Weights of a small mixture-of-experts language model, trained from scratch on English Wikipedia.
Size: width 128, vocabulary 5091.
Training: a variant of Adam for the experts, 554M tokens, 4232 steps.
Below are experts of layer 5 (counted from 0) of a mixture-of-experts language model. Rows are named router (the router's row for the expert), gate (a neuron's input weights, with its number), up (a neuron's input weights, with its number), down (a neuron's output weights, with its number) and show model dimensions 0-127. Each number is 500 + 50 x the weight over its row's rms, rounded and kept within 0 to 999. Numbers have three digits each.
After each expert's rows: a language model's description of what the expert responds to. This comes from a sample of Wikipedia text that the model never trained on.

# expert 4
router:499509535464456484499483616495567444599449464549489535528465543534594561654470458527418589458361521435398483477509450531496477439513481510551561461474514549508478469603443504488604545495530506466485504539544481525556426425404453519484422486536551560526525508420496522506516477445438548444555525452471485478550583518528474477525439438554508521596496497502488542575555505561560471534440
gate18:482484540478558570512552489403471480534525518605495512397512517586433450490516456495498520495460428487548557548481496531436574478459534486592377520559493532465433461464498514576544564500485462404482431589503597539521521530414536503554598479440414520510528446488569500563570466506495445462527531444485393612536539534495600507505544530518433491499482529409478516545566432541549429455500
up18:536477498548448532529484427507538473455525465455549466455500415549417507552552497539476513501512425495565428493535594681576528560483460524520547546449476418489477588452577488421507495491469489504454543487578430459448557392452546499500542523494510524472510514430562446542489484391421467422538458524340459516508513422537520502523531482558547515529449589544518520511496561487484518575569
down18:544522569471514522494480464487400508514561486498472589483441416558415501557433508484592376513512425524468482476529460505477526470521470474518540549591509443474524521488537471526469452544493524554548530487490472500514418626386523561422489494548565629504564453445453515461535408534530520554493503476472556532516521452524401567474434535537436509465594443470501494419533554643533537516446
gate19:500515500512554484501546412510539409580524428407529594514453381463579501511540504553457439457498492501542551481544536533559565597495491502579570556485402515509356448498508446500509517468498433513601542434515422482592518498455511429625498514492528518491504513434472462436484515485388531505480473464487472567533582463522520503518479478440456438520479466557552454569618530518513474552563
up19:571528507558498430506505484507528458462475492506523495589524492504586535549515512478516517461472492505514512448401556556423455459587491510456535507411543508477443523482544510434452514492476454476493473557584506603499540523437533580399438470601414346534560588552569506504452397535444494374477466514473524529503471537594456552505480469548528533463576455446427481571487514407586501470505
down19:578569434548402493461465494530503558442504404528433498489475504564564578460538534575498450504476441495539503497501468491490557420486477488511597467564528589469551512423462488534531518596532518574532462595420498504507473504504489457486486498553492450534444474416488478584625412440592426414532598529520538478517429480510456563451455461543396580467519428445522476453518439479482558503437
gate20:567457453596534615557530417397585557524485465589466515502411514562536473444508520517504506541538494494532490536483543483431556448454526502548549521448505483521480441512585481477541446481499498585512546493626553485519483423469554439501483590449577599458538493301525515477444533482407519510513479498453443441442416496513453516476464487472538463532515470477454446517545508491570531524588
up20:446547517469473430468455521555474536439456521488464509422536537518408534399475506540484494446479581499427492505560453504555518548535608567498590499505454530468561534342488534518550523506541505514460453509482482456477448585596437560501479522527544449549470574533526489472531437549521480512496551418543602528570565485532493473453452443456421566561449627535450496419445527584447561471450
down20:444514435530519411568502509572540532431442508419540512438508456516488498499506461518556468463437492297435518478478447516571504499533433658567491516462507414487508434498505614474560523596592592575500471508454562584507501511480486563501538457476480573447526404533507457520580455414554487427481511566565482484505548551537512469476433506487485537509470481501458463530489469531477516481548
gate21:498473530530518494593523557350490377544441536445523515515428586502513519559506476440557555481414501523352520435504477563491542493615419489441392503474483542468510397501549477492536434486536470516483617538517479506518557512528511469533515536519492414582478467583530486514505567464446531435415462454473432449516499505564513533441411476443476497524483479458460421506519542462511532581456
up21:553510455423484475500499412573530573492536477490506451491522378499488577481477520485496417449576517465524498576481496554567473537509534565586444527497450418522499580458506515554483503519484521471530507443552496420405520522616524528532453490433464539472630581475525606517479443442535437548599537513432564554405380470466519485499568527541532512404566461498498595558516488484455494484527
down21:546483558518520517517462507535583489494522400524484503460451514490468459523476495533423437514487472205524577541477477475462515525559550477494616565556531550535445441458522473455512527495539603536483518526534487527489452400475473470467475532543475520381430510513550498568582498518505400461478574447532456495556517479504540449492446477485489561499525500508425468535508503582472538478504
What it handles: Prepositions and articles. Prepositions and articles opening a phrase mid-sentence, especially during, after, against, by, for, often in sports-season narratives.

# expert 10
router:451541499505505420438455543476544455474485452520419449539490509536557539513517501504401543519463505359412488497547537479541464490544494585488607531475411422538514495480528542489625485582602605526512422519525498538521499511488481559473477500523553597552559441448439502556565548435425445458566498426493554450501492497587544432520484482471453589541577516499480587464516479490574506577436
gate18:438521545467538468560468541448510560440482502620422546479457577519493478408479536562460547427517526433469408485567509557502437521495568559494572441460532596466464385508503544521594471392547406480529407515470517468493531507522580581476497464505571505481530580523434500448523535521513510576600505449494461464434451484491459445545393506483513503560578555527518488495475379523515466547490
up18:467524539492556474500457538429507461388619461490617520468532356345515484492514627417510526442555520504571450556439493468473498460498480536463445531526484511487456404512491456535592427503451475434510489511426544511537537565490506573497597525400508575482543566557468507498536517507517482506497473575570552554567509450450454490525487496556454537405515568470483532553523510506441464519492
down18:415519509516481458530633562430462510473474576466555535510498552615474473465507549507432517517430425458475520596493510563580520448405531464576449616517468480470573468476461584452434556441464512515559583465441420612459496488509525430420532491520471436459517512478522486457372528515463533460531556501569563468578509478502532566522444581466551542501490491491519460505420493502420491471521
gate19:554500525480506475496473426439460446460533505481434624504485564431488454406506522501493543465457507422487515474540582506537444465482576497431485498519582562480558469470487578444543529556525485544404464533477391637492563536535577468451474517466523619494609450519406430496608451541583477456561536454427552510496493454551504450489509442488516439538436539481553452485504470495484430563556
up19:479503531429428477471554496484527467554435508540449449562466607556481505472476477490483532512376476547545544476545518529518520522478455515495491490432462593510431456534474457526500575435459443466461618465525531467520533495501436574689523418482505416523528561475476542619534467437543497636426463543452488519501442490481440513483454496608544480465537490527497469492487458472388463544567
down19:509522477551486560507500473534461602498413468366461568552544476465437536490540577537432465477511541523480559512484516487488502465487575442563513426388378522591486428476462514488479542510604532441497429479442459510409468555488444514481487530498596495492531546468528490508458648520512470520511490446498489466522506547495421503471558540543482632593577402542527418442528534519476482540458
gate20:431513552558479491475565460561511521467521488493518389501456576560533530556529573464508631414474498505570452460454500509549533478561452483501444502491526439428506608475493517556468540597453520501480492487522566486505448571482366456546497627464511514449538493540528580590454514481522444539496445417523493514470602511470521393454495425524423425468512438449507584492580502513411485502449
up20:566537523539564545518541527524559544471450496636496605365469508543498420413457526577479512588501514480554478506584542498528511468426546447483599495419584444486473488531488408586508451522504491493562463413477533519424512446519523599463473405588399555472502542459510527419363476464479535553536500540506460453521490457596469486489460501553495469499461464500462522444506538488467512505512
down20:495521486415501526633473513424481516515533499565435439563481515451428445527457510495500540506412507510452499522564428418484509442525463562508576477485526497468519497507381574557437619419591456481489384543443524521507528514568520557505513411469475514592594438493493528525496548513484471476488596527495524554428414396460473486604461453560531448570542543574510450517499435532489492524519
gate21:479439546513455571586557557467483523518432489650469479508467583548506583461375389486490535519477574521466443554492563572543503479480484479495557491416556440542453494517579488548465488472423420450491547529549414440453452427434449528446461541508565520525423510493465468466584438503461499501545473508534490458574557514437409551471454545543555433535578477457515492493497440538500465462601
up21:510583461394531499448557431555498448562538468425513518463450463493464433528592570561543517459478429467458538532550420370429533516515542507478466517500463480527549569509541543400494492570564538493564554577496493613549486571496581436516430502549502459454576487467484518496372497513543520508514487487386592551525608545533496480521449484501526555439433476572438504470531540454477507559509
down21:531584454456469539432491429471613419444468461489533496470497494527450404513520576574455437535511450318538523487421475401486463489501491540480490598580530469529494406549471520460526508502453410482478438606555481521531506523476456565436483540555493528521553487462496553532546477461510438540511622542495533572442550505546568504523510568514469496551464535583562452476511465421472515420541
What it handles: Section headings and layout. Paragraph breaks, == heading markers and words inside section titles or table headers, such as Personnel, Track listing, See also.

# expert 14
router:509466587574518513455470510498541439591535432564406471509452627589558598544450505547474485531476495362447486494437399519494504456534422542516501512408482482570469528468526575496569537521480550454480437498565460533503451466450444508434500504575512611545549467487444486577557469435492443516549512473482513469556453595578460439498485510602450587525555519523548493475520490546493474560456
gate18:463549566499502442552509414497505453533510545506508466500449593518482456535415478421494520475561548520452545422510568471507542475464440415525434567489443569453520547491543635531523519441507518468533582554533463532440463561568455552552432513401506429453450447483478492562518497402455510429542449478468478415500503506626520491497323490485529528497468401526574508448466567492515474532466
up18:466519417482462478506567533473505591383476489490420609582604468503419440471537483527479464476411436557564519586395491589476505493518594565503481512475559441447467482513486449499417481463474534502461452520425509486474590502489551602387577525531550561508458470564559542482493456538518440505476537517558525544423519521405445520485590522458478438494484607550528488527515449500460508526501
down18:531505509601447452464478592534567527463486508567497529488497524480542427486505467595536458425433521335576537483470486527450561555448489503470507479491484543490466450471489472499536576511423400478488564461531549400549528477391533540495498576592531493480536482596511405465611446518449444486457531480552488516452648537425511554500518473570502456507467542534500521491422468471538490479412
gate19:570491667418363514477541524576518496489484449463493553422590438497485519478560507613481563405420474465517502550478590506473457412513539459474503488476460553593503441484524595452480525527517526479438471503550526497568502497495492622461447540480482531475431456481502547483488475528537509526595571543485531479482498564432522487491521502527530546539616499462523537505521382484502381493457
up19:551540607572448457509480525467446498525533529568457516506520596420454457500501583516490523472423485517492542493445561554468464490497466587472483486447486491538470460512457455451491463427498508527427484506550576446522466406443530475579577501526511573505483555552467449393418548496531505551524659546524559507464535575450450527495435507545445394561485635469510493474516387504466448593490
down19:525459515574469510420435578491418424541430435441446450507557549562480492573540546454503587419467556518538441454546524530524432391512538449456497424452497536548458491559451439549460404443555564512505474511461499536551505468548523578605574520466556550499547468448555611501451516487493457501509457584560549570454499551523465482492597541570550512474504487392499474466503412567482450516477
gate20:509595437508462499574470526482525517522475450586514493521455450509460585510413456545488526484594525434473510430538486499522433457553492596565534423454466390413539490509559491410482427544563487525504468588492529549482573407485462478515494464463575557482482563477468513539444376532495525509532528461466491592544410460568427490559547510396427496473486550511554473631516541443488564489502
up20:446518515480537386486470467478502534540505386489488575408490569494458548480534517534498481465448558473535549507449491437515555567549572535523517512495395427473477464474539528445469484495576494600550506513519464429421551437457490585583543398442612535499600552476434522507508397628468553477461567466468465534561499579546473444487513465393519530517526522471487447507575516478540562519442
down20:498443473488471471548503564547437597536560461482574499458471544503480552485441390518492495547514542412517602463522501519527469393520499426481469556590579462575532570577507511475373475545478476521643529443522574558507490393448436511441416473465491465553533445541509506501494582510405506564520545456499438441500551508539473503472448457468453530463455530601465486549547506540496437436545
gate21:572538552462520533432569438561572574484561449448448510439590533519537489473471477494508469499439555512512518511498542471458537448455513441368564476534541464483484529502463558561399545486423423501495538562575367585554549517502512557456448402534482530495543639461500408604556473510546560498511514504505572462473512615539521476478540492545435497460467530470449514492489471429457501415522
up21:429495430525534382474417538482504492515485554455629529471428461468473473461494503525504520544560581493440499471495543508524538541458488436444484644456505417593536515515557502517578438517569574498512402488481603431470491389463551410456505497485514465482407528561505492469468549396488456528562441467484545595438508427506419576519454570500500507512499527495588493465438474511479458546494
down21:549423523447541389424496535604640531494512483568551494509489451537539463658548455569470451527468487456470496528577458580518533430476466500430486452530517467504446506494442483460509480425470524429479478587475509480553432494441458485508501500483477358523489528473482512497532542518510594480393522544505553444489567518556551571582436474486484416428594441574564543509501518512503480525539
What it handles: Sentence-final punctuation. Periods, closing quotes and apostrophes ending sentences, often right before a blank line or new heading, such as ). or .".

# expert 7
router:472569552446455494425460504493539389599493468533440507506423509499531544517481577546439527434420471351453427481458469556416498446543463550589526518458443497578495543504509581439540579554511592481543481542507484502559525504488468499431510540485481534598606479491455456459490476472456440490549540474488518520531490573559543363568481535539422558507525452541563534597492447555534475535499
gate18:519429501627418540419433484435509466480455514529430468475431510519517591514529461518487477474388496469535550467462440517483531557535560548503502478565455604462466536495464426509481546533475426504488477487524546593448520520519440524418457582544496494582570370487576495526497398507431431407469449507457530517523454465559536448459538534539536562488465469590556498591467521389513533547554
up18:547520469489383488477476529485557466534517497569489532397336449507516609470437492552510478447433430526473509482402460500511510518586536525455476448533520628441472543535515447495424571487468394503513493447507520590459504490519496569409464550501499480552519454419574514593452416475456487418471451567456580498467494481492488522525534518529529530466424486593561533576504561460544522473449
down18:443505430534430569387488555468534432529505482463470527513506465532484522492504517428511461436435503572508527478540471504466585536430545541464460509509543491538444546458565440518522478462417455561599502540469602546376587567476535498531516472547472394572561437560516592483465522515456428523428465547570505562441447525465568403490599558461484530438433516469451456504508521526524530500619
gate19:425465570492576440552458501488563501567404597552572487469439501491561527537436525509493488481487493471494474476565529543477524507525509498514467473386520482475444588449516477472527516477516458454540463532579462439448601486496515502431565479630461464572531503472412469531498403595492557597555520446441561523471422420531560453487529538400475412444503447505500404547477541469486541543399
up19:481454509487681524563391449502507462533500477442587444490546491502482537511432554458496577488470505491478468462543430481573481457499570574481430520541462511528482472502469554441467420457543474461462501446583559493548472531543559526540444621537563522483510562394489483471460567534471607551536509438464545343524522484501498428478482506466524534516448520445501521467526534569503441520369
down19:518513528409391397465468467558456519537450490522523437408444520501567537560540444466519516500524487620409537502463594502551494500471515477559515534501543524584492493562433624363510517453471523472525522510543476477516446523582484527526472451527488473431432505511496558474439482465603603477537545414548569462508493449500561501551414464434473429595497444406535566487523446526514485508475
gate20:509455524563484571511546547417498455441514540460464484517502473507537401452494503512484497453554421462585511547489497439425475445399444507567458444540592512558463522492512546591528475565613506641548509506492596476535511519498483559490533505502478511523493487582530362544519448490446425434562412552479485494536475481478524426449505526436399512540575454399547464480478569467548450558435
up20:491518510558454446571476338500477407554479517492427469452442536455490537517480522428505449497496520415466450511569513537480532496506339541536471461519464518570490585510450476504578465568472552537440556474579468529462492479498486513451528480488532547451473515479464561513485567568554522518557486538478596547537471483599510508471465464466557618469459685496449538522564556442509472538560
down20:525463503643486484529473538436405527457563512392521482517465588521500520512454573488526486457513502389525501511564386509394457499600479428508491484587413557481592502543518568478394474447564536430518523450471471515531476500478437458531537550551462550470432477553528502436537537504543469528395447489539484513566524595510474534429457507567550477496499587475499492589590527446498527450479
gate21:479540545546550494584511396455535440507542481607437474485548543461492427526547636426474478473495525416562497520415520410526495474417357424518526544431476555501460446456451505443531433505497513472511456506507412565576542534502388551498517531515534556544604494440549532437479582547455437525517515442469503568467489495460508449503477462492604520474487537521509572531566517512486496592459
up21:455575480580574530498465441548470482530543487560485465507536566477485468511586574534494442516477535442540385485433430435564565431395517502451492447459476588524498457496444524404499471476497495512559457550475464623476587587520442493608540532440474525481514548468520597431469507540404448513457505381537485524487462564448540475478484512528615522485456590492533566529509517524539489484421
down21:567495407573548546526509547491423477453582515478572506571482484525469497460520448536494492549538543521453521500497477540594476484553527538480525393466458400490431592490431399457538453547473488489534562527512480411385507493490567571502544521543535402450416623434505503549559615413428480479486528557540525469504440486502472562465572419497410423522512484498531502449551540520431517511499
What it handles: List line breaks. Line breaks ending items in dash lists, especially species lists like Puccinia names, plus closing parentheses and name endings like ia, us.

# expert 13
router:516623521562417490525492555538581462435496450517424519501509562531493490524508498525449545413458481400491453469449444543509454460533438598596567501519483522513489492515500550426492461560544527549487510560542409483520428452380463521453515454621571565478557513485492379618547460493489521479540510529477508476458545538526433395528471434577481581583528495546475550593493484480503468531467
gate0:479549545545423555506521465507492415414478534571433443502436454503488473533445515462482557508519503432509508497401542546589537489542398472528562430469426460507478501536548546451482464481562441506595563565455479499499462431533491498527476526495499609558490551528500454438478439493499523430493559537564543466567402587518427398433545531489555611442496582559467460620461521456542485579465
up0:538526540479535510586386464570492479477518440595451553500468454499429483427444479501500491429416624488545464540461538477608461552521537387529505419451474610493453531515551421478541480549596482544452443405503567507524427409474490501524473462495491574444468517520521453487552489518507596581468548478535425512464448580626468471456464519469518542461486529534514434471474548514489453554538
down0:449403473529561494420511552557397586514469483515398565543555469570553428501415537606462530432533490435532565520614453495520465479523504507482516474515576503534502581562443539509422493458461500458496520464673491466491542491528528539493477469529399423446442393374489525429519475450500521561468501490430481471483560545581535497510539493452532469484440488460536538540466541468530483477531
gate1:512477537374469533535538520515495583410537527450515407489520539479512508498434458497491447530391567474404581562397426449524495505487430484505527499527486527522529509501553589415443459552540511456457504598486528468608540474541451512577539457581514541485473565484481484556520576482463566494440487496442442520408507556572475399482464550516471557521554574518516536485452510535551476614614
up1:620491448491513441524585501431488482506570567494546474496542565537544504495487469473467503526544548494488535599454436451465525489537479544577483489552458573482545528527548552461446459625500410426549519611523561534489520422549434525389551496488526388527511441478478433579540571486470503452474419492492483524452478498424426476482365452502500527474524500492466530458555532523456468609612
down1:491492503529471578485475442531433574615476550532508504530508544544553495585487521567542396477457460447569574495434484453531544550468512458490454498595428489427551486539461480426487494458498510634499571589554522496410458462522438504467562371496486530460483529507488439458501602422508467457410474538559472499460419441432600513423511507448465503461422554463493510496584527490486571549493
gate2:456478499491561528469581473454467451561506485560447508486468547424525540493529508391505477605436597522539491446410391547512551516468506558479520489470551429558555546520557462429464496547456480499498462556539459424587541450435508515557536550560552464580556515507550427493455427519542585500576559501527481477503573517572466489508388521495385504506480467605494430445502543523549414420564
up2:432389506494534440513646545573547508493435421526495453444526468481473487484435465533483456536500527519518620455428519569547576465536531493499547539455498484572590516501496440445515446501512517462453477516517513487428503520510517557524537650494483546573665485482489356528487540523533473457507489482484463497509454478522489494471389524495436497527534470567516489564474448438441554384441
down2:528488426505578514453453528499515453487498559489530503550545429519489448418529541489533482526477568529468609437627496483595563486542536501557457455531493460502525450439576447486424529478497444516410426531566508502584482478447576447538461596517438526564506453450595493589410438456479553565426535531496415461571548547494536472387485485519478502451520504497461441575414509522408536464545
gate3:475516472500488498526637434539507538452523421448514401486504520576478474481499480469459547477391453541481557504412480574501551456462532551626549527533524558541582502556480564429476520571468468475427490578465419522502367493444541532570495581546465525464452459536520482597469487463453464470512510441444512521587570580504432530513514514545469582448541451493469582532444465420489569500441
up3:489484531509479458545384508468474499542470550488461601516490532528557557549469621530528487531570609535526476553556592396515460538479456505456427489435501504391430552454484455459499464443417536505527496457449573535362556459516475533490559543456481495481496471552459481493488560523550504525480489412559514413421486517540467537491458510552472473503518603553548423370572519508486420428544
down3:526547511480404517505569495530516498513488514579520477505478609478561528528463538425384549442472565623457523448396515592513516422468579505579522533411555390483563504542536543488552465528458532476457530438530492569492506475494485507444445412521549434566553446507443504491568536521485509455533531572518574446509491482474360614563467447476489480467438478457529512499587438496485470543550
What it handles: Units and measurements. Unit symbols, slashes, brackets and digits in measurements and statistics, such as m in 1.98 m, km, sq mi, million.

# expert 8
router:528494605525519480388444499497496456511519479578393446564504534535557492497439520558389582464494443375417425497462474528484446479561521525514496505524551489488512590482433507442477507504645542508430550528460534508514449484487507480503491482525603529528535530491457504533505478500545518421514489455510562435583497556533447418521446431478499621587490445496515511562523513613595434513571
gate18:561423471451532445434457486512481478567491488572466489436498479496549522500552457517455614435564515489458487453551501506537475553517479447499433584565537392461547510467470492503555512506572463514541514464527553572500473551484433439540543357600522568502621459351434450446530517516556504479424449476445559546489531534503601569473527454502497582564547479464478511584494526469550476423467
up18:530533537546466488507598494477514546483557498522552434519469501486503529513566577431540435491509453497454570478519527493487508505398490426525499424505575513452489513417507578437583532559542520420498531408456451647505514482547550501571503594581481530500475536414480535509423585497500475442449523622416488513444586390458512446537585433481493506541482506575411588473455502508520479442511
down18:518479501490518416381606545527470518520512509447482547540463524520547483464569511479478435569453500497538478488593458419566492558462461490564430499470523457475456436476487419504446423501383448490461398489514546492496563555523563506469491513605541460540430378513423568567606532534463493494599548546478614515536473480458481420486535432559498459565462483466431542554564573506504468514498
gate19:441478510468497516418463458509520530480496486469493530359520457471481543535435540524504604529484601470517556523465590495446433500434498535521561456492578461544501502490521567612632456500458454459533550496522531434475513480450496469509460470520422523542362536565490506599612572496528548527500438534514495559364555463492509538504442510520432438530483576475437453474595483538455495565454
up19:446523543489486553612552541458447543452455478454450552545517479576503493434446460487515469568512501519620530514535585480560451491500528402515484573413542539460474449532578500513494483424521566485445423465575465483585455499493505534510529562537596554467457422526462459444419476578518549512488527505434552523389561455480486419562555495555514462419492433537502603546560524473543508496374
down19:494535503487457522514440480512536503504522611608520452464527471483467529448520536537503613489505525580457569422494409509457504532590452449458566560514507562483508535573472466508520489507506580444380491411533581469512476386538503465453444554463536390495553426469434563503454460555464592477571529504529446448534471526526498477491555416500477406474621477576502519537428406487497482558528
gate20:516553435396361465452534489495513413533549431503449530534482421548508555480522547449562545524512464483496569518434529450521448506453473433450515526461578484422499544497534593566557546493560382490444460544497480459601541541515475529438518470573563487548508527509559507612480480571527500472505415463451423548520454594547496560574454449460504420585510547447506424513505444428527513559511
up20:473504508522443554429488593495481470450562527480433555481532467408555535465566617494489496443457418490455422438434573488550553518553476530451485558515520502411545541460503454479465468492576471432493536506478542437480493525478432461491526548484634542584560493529391594593491498555538498470507456466526498475556424515532472417585576419446527546537428437474485561526495548561600439505516
down20:537535419561534550521493475409618490417473536481548502484506442474393448517547536495506479448495532323505568433543560479493466563522452538479543445499515482464474477516513427450498483451494477540453498510465546499508497551540488567448547530457483568409421483457495453465611507389407492584446591517445559472536515560475535415500514501454515520483478573458502492468580566439602525564547
gate21:619473484535453581447509478427462517504545523504518513480503554499516544472450588520462500388543337467397453547537437447407587558475494477515476468534502438537523544483422507484463429477555467569413519475499533507492478585415603491481606515544441448508509518501539477466553606505523470439521546480555426530549557493484558548581532391505525561496454443497427506548502510487563507484527
up21:523481585449421553423492481430458545493423540579516464566555493459500549514506547469487505460544480490427520507496446535431554434422488410444483574555492519493471540525554495572548474470497546443453516471496549556576350489494476425425481422541508550554526551478641607501497469507520487434566463380474488468411492540564523473545453483463396518548494442489497490488540476534542525609488
down21:469490532469481495444473412478383469503493485531484612458564505584475451472529504543617507500445522402531526508461500491442511454427540454470530555562524557458434427625586500454554517574410574466419498556524503497568452489478548535464437506480509438613436548491516631452530571500483446485460517468432487516461523548517486474534589443536499475429469545454439531515487482445405523551521
What it handles: Infobox and list fields. Field labels and markers at line starts in infoboxes, taxoboxes and tables, such as Founder, Coordinates, Genus, Born, bullets, pipes.

# expert 15
router:442549561428488510458492553522622475546446423542490511486503515549560488594540568567429502402452499360446483472541500545478515433572419541536511548499480476517489512547522520500510574578579541420485442588529463506495451417410464528498406527518560559500511473487535529484537479437462480493533487511451595521492475558539503404570500518628419599556553467536496537542526469530511460554453
gate18:423475503446490494506510570424566540527550466502473502501507497487603415593557520454473536390435503509502504512535388388498550409526569568541490556516567561491503527442386556513489350574549471480472480464495527497496398506501587561521436460532526480587506567472537501472515562451426518537495546437447550498500485512530547469449527534619427539457550488461460528538492407494478538489482
up18:521546493451457575524475572571464477555508433534493566488530465573538456618528485610503507502491487487506411418541500533539407383495524469435530446507502478526466439513477471496478499523447522482483468408594607573511452552521515556487474564561442558479612518424502581447440489508476427459540523487468534451556464494544493509467453479510579488443537526326545459482481529426505544432560
down18:435499483536530518497515455532508505620572442527521502510480426460462461497493426510487524473479485420531567449565484485499437449431495483514506397579520422554445436542600630404430470552551472473594596534468572512502448568555566503453453506533500503407544486465572525423528429531429557530465466497552519499580542432527504539554547546432467530511500561438421529545541472557452537421483
gate19:519549488473435583540464498520566513493394456623463504510429508470506566534448469598544453471400503501463471538519487513535448498466505537502495518486431573480438515564456400388505521462500526589477453414549540591535489474481522499501638497576419454488493683429523518516473540486502489465525541440513521525503536516607481474565479413515529465473557546502535510532460526410477476470436
up19:406589510548534425543529444473550513540531499445489536540497549428453483529509490473500477584582482463467443562511589605385475562524495509483444569424512429538445527500432501496490516506392464537545495585520546534540527503489623508558475541526528460449500489560512498503512532427534441476439552577500500548464483500514378444476509567537510401468425494553574427385574433511529513477573
down19:517439504447477523528477493496519393453474502549517551452436459498502494358519555510456471497519488572542476494559507505490566475541462560593502493431560481442488535501423562492449611509469565484501479591433491574512460521432600563580560428559540537482516435411464480464397555528485456467477552520542447583457560504467520589512429586411451448497511448550466528581460418452448550493524
gate20:453484506512561513535575522497452427508493470590518510520540538557475536443476578482420485485546500477415473553516543533552572492428446554466502526448577532505389583439513415506499501470551522463487541544421461482480450519539439424419462491546478571478507467554481482569522541504427427396467493417466425524561532628478485509567547492542447555408458433605538586555519390458503525472502
up20:567492517508494445459417554482534520508519538373485488509497471380507451589558473447513509494516465534604483431424467584414404557490496459502565536477419499477594454596456516504498530555485559516534474496569532523542602457466471567465548487424543475539520418441556521456527451548564447573556517561503521476482550418447450495475447579494534374556489524507523446559534499522497406478451
down20:579456448491456407570500532474489524519587481522473500588448490424467515465466529512469501430485522556515453559427467563544494533574518582519493500489548487465431481589500527531517545566490492420453550524439477479532449478551540624485465513500577428405603416435554587463519543477480442426424556528579469502483597480427449496473532455440427539468451578586455495530563554519476557502574
gate21:616443533472446458374451618533540443433534450595529567527531500479540494447608517442514434541552521488488529457474483442485597488510456487513496548538393404460449478603518497521520469554433468485503428495502487513499430523499498558426448500567628520519568489506479491469516463464437470482568473566482549464504471453603578560465507471494483574533471496354490493470472504510505466492432
up21:505575473467474506551475523578561505506422469529506527561475471407555552524530509598503458588485517458405473477604500469524569516444480472473447575443432402517459548596494500435474483487452505435456497510533426569511485476464514428611545565638506548531494524537512521494486463469485464403447483541486502548550517531641464586472566531439454441562446556446517451394481491490512527502464
down21:496477565564411442480502554481456419561443530507422372437488503586480470540559504437523504609469474534605433514513447510495547574573456508484481549509520443487578512552410551517395508451454506510490485443437544543433479517614482525485486566446523380536489553554523454502499511461483484521475515538502524436445521551479533536493487449486472549453422549500629570468428568543519538403522
What it handles: Table cell separators. Pipe separators and numbers in Wikipedia tables of results, elections and sports statistics, plus dashes, minus signs and blank cells.

# expert 2
router:437547562478537492491474480504580425513484411576502491589418509630512582552444535484434527513474491439464450431449495502508487459575458535505594524459470474589418507495477528454541503509525582479494504518587460527578513410332487537511497529519530533493606484469439504472572446442421412445527551488508506473554572550516436404485450452562473541520544477535532551505579537559525512528500
gate18:491470486508539477527529542433550576528546420511429382430506507614553570439462552499445496448474533515467525438508483566499545594487412590472521453426568500506598525495397448489540552466548497513499478506536483463412494513516524566395467488499511400473479416483467432489472434518559400485541586425459537341550521549540473480525513468551550548534491502537494574503550479514518564486504
up18:490488548462500589516522424517523453464513553538473555513507447514467449426543506351527487531541463505618466430485568486531512493549391518463579548422423546571376413498474570561469428508513457492544538422551485454586527470435497469551590516463528502460645590505543478482530475553441507463509504539533458573474514438526496458478496480499475451476387490553568465526540472505454527442522
down18:454385442477476464516461543536460516487477506440420507492528573484501494575498497542426549498464543528450607578511596481475572500431549472456566361514493497485492511570527441497604518525575502541451639540521507481384487487527505516530515455540425475511460451436480506451448542488525595498487495459538586405609565473537525459529544406504542562524489519433465475484474499390468541493538
gate19:483439599539642466512483493403476411517463515552561558495439526589524498608515488520481516466512473497517573412501421495526487472542443512513518471528487459574455512416481506499541470444453467457555530519470474419543492433433522536527428512434538503504567527586399515515605414490379537496409445448493433494545476468456403583528434462561539482507584461502522508535527487554462469485569
up19:445511474517514486465535510533490498515498531554551643543472438459473550512497549601470535439492485474462381495467466496501562510482521553576554570571570418573491481465502468421424468506501475464594490545464464589476547522492525414545441500561506500453511545501376463470439485460481581544534532523521554520483390591438555527471535508448582461544455559421451382523526548533487447525601
down19:460495501463505585553439452485445448476567453498551464537471542570551567465538545525567446510580552764523500547454526531586541444390517540520561465479498581524546527485527497452482483424408469526502562564489445448507532510505560536467521538452493513481441473473468555451503453493448490496510518479558475448493572548413550574419474462529499555475505456423484488466454463546438450521473
gate20:506516490560475487535444472493522519514457550482465436542514549559522535518536477483487545533491469505522497367558491555561495414510505523429484544389577516479460507529476550551491517542461459472519496503502437552474519398435457555543494502407594438576544475544562463417538536527436398490387436425478526557501568483532369511545425458638412469447523506435549558515456541493578528471546
up20:600569562455524494548494526513509529418478477558462506528517492448474494474451525509562514492523541503550445450538538497477489506535485516420502570486483326516416471480422513505433481587488571575531496538494493525478470534501513549415486529483571411454444418482552520416473567680522528512504512443514602562512492461476439499507453483479579549496451559452457593449589499471521447615518
down20:530493541494481507499547581526515438549511459423478520476408539525453604536523575506529516511490513675598479502439458424505501531565489472461458408503550419521480417500538488561466464512442463484583495484521535508561472469440543515492387575558448421377447538500570454456441487443501582505520529480518455552477513505386553523575541514414444546535510536415469498451573546520468489525483
gate21:464559507500547518512570488508433515567505461488500464387534525414524445480525550496468473391511511488512491613485503491445503495491492486536508526479447493587489410527557566479502467495556509457385528380470550454469474570614448498483590542553547587464525488499530463496529559612543385483640524483434491524621480482423530440519532486443531524555532439461499503568556473470432446496510
up21:521489585517613559555496515531482564541585503484549451520460509533507451536469441547491488525527468576508527503499463498514499581460483566468528518487583408522455442500521429494471469432438398384455525477525555442582450463413559558535464410425430446472503532512470436469560460477385483500508524513523492525447552493425438640489547468549444425544506456471507491533590403570490452441521
down21:485530508501451466563505492458507553526553571529437463408580540449518470441470543445491597478463527489459475498527444513621553524465472536558546540457561518521525427463429496465496527361609438424475600419482486514476563550556463531533538416523536510496500499508457483446510559591572379529434519424523535536553489504515481446463510467377554541553498449455501571595508513436526513433469
What it handles: Dates and word endings. Year digits and month-name endings after in or In, plus commas and final pieces of words, such as Jun(e), 200(0s), 185.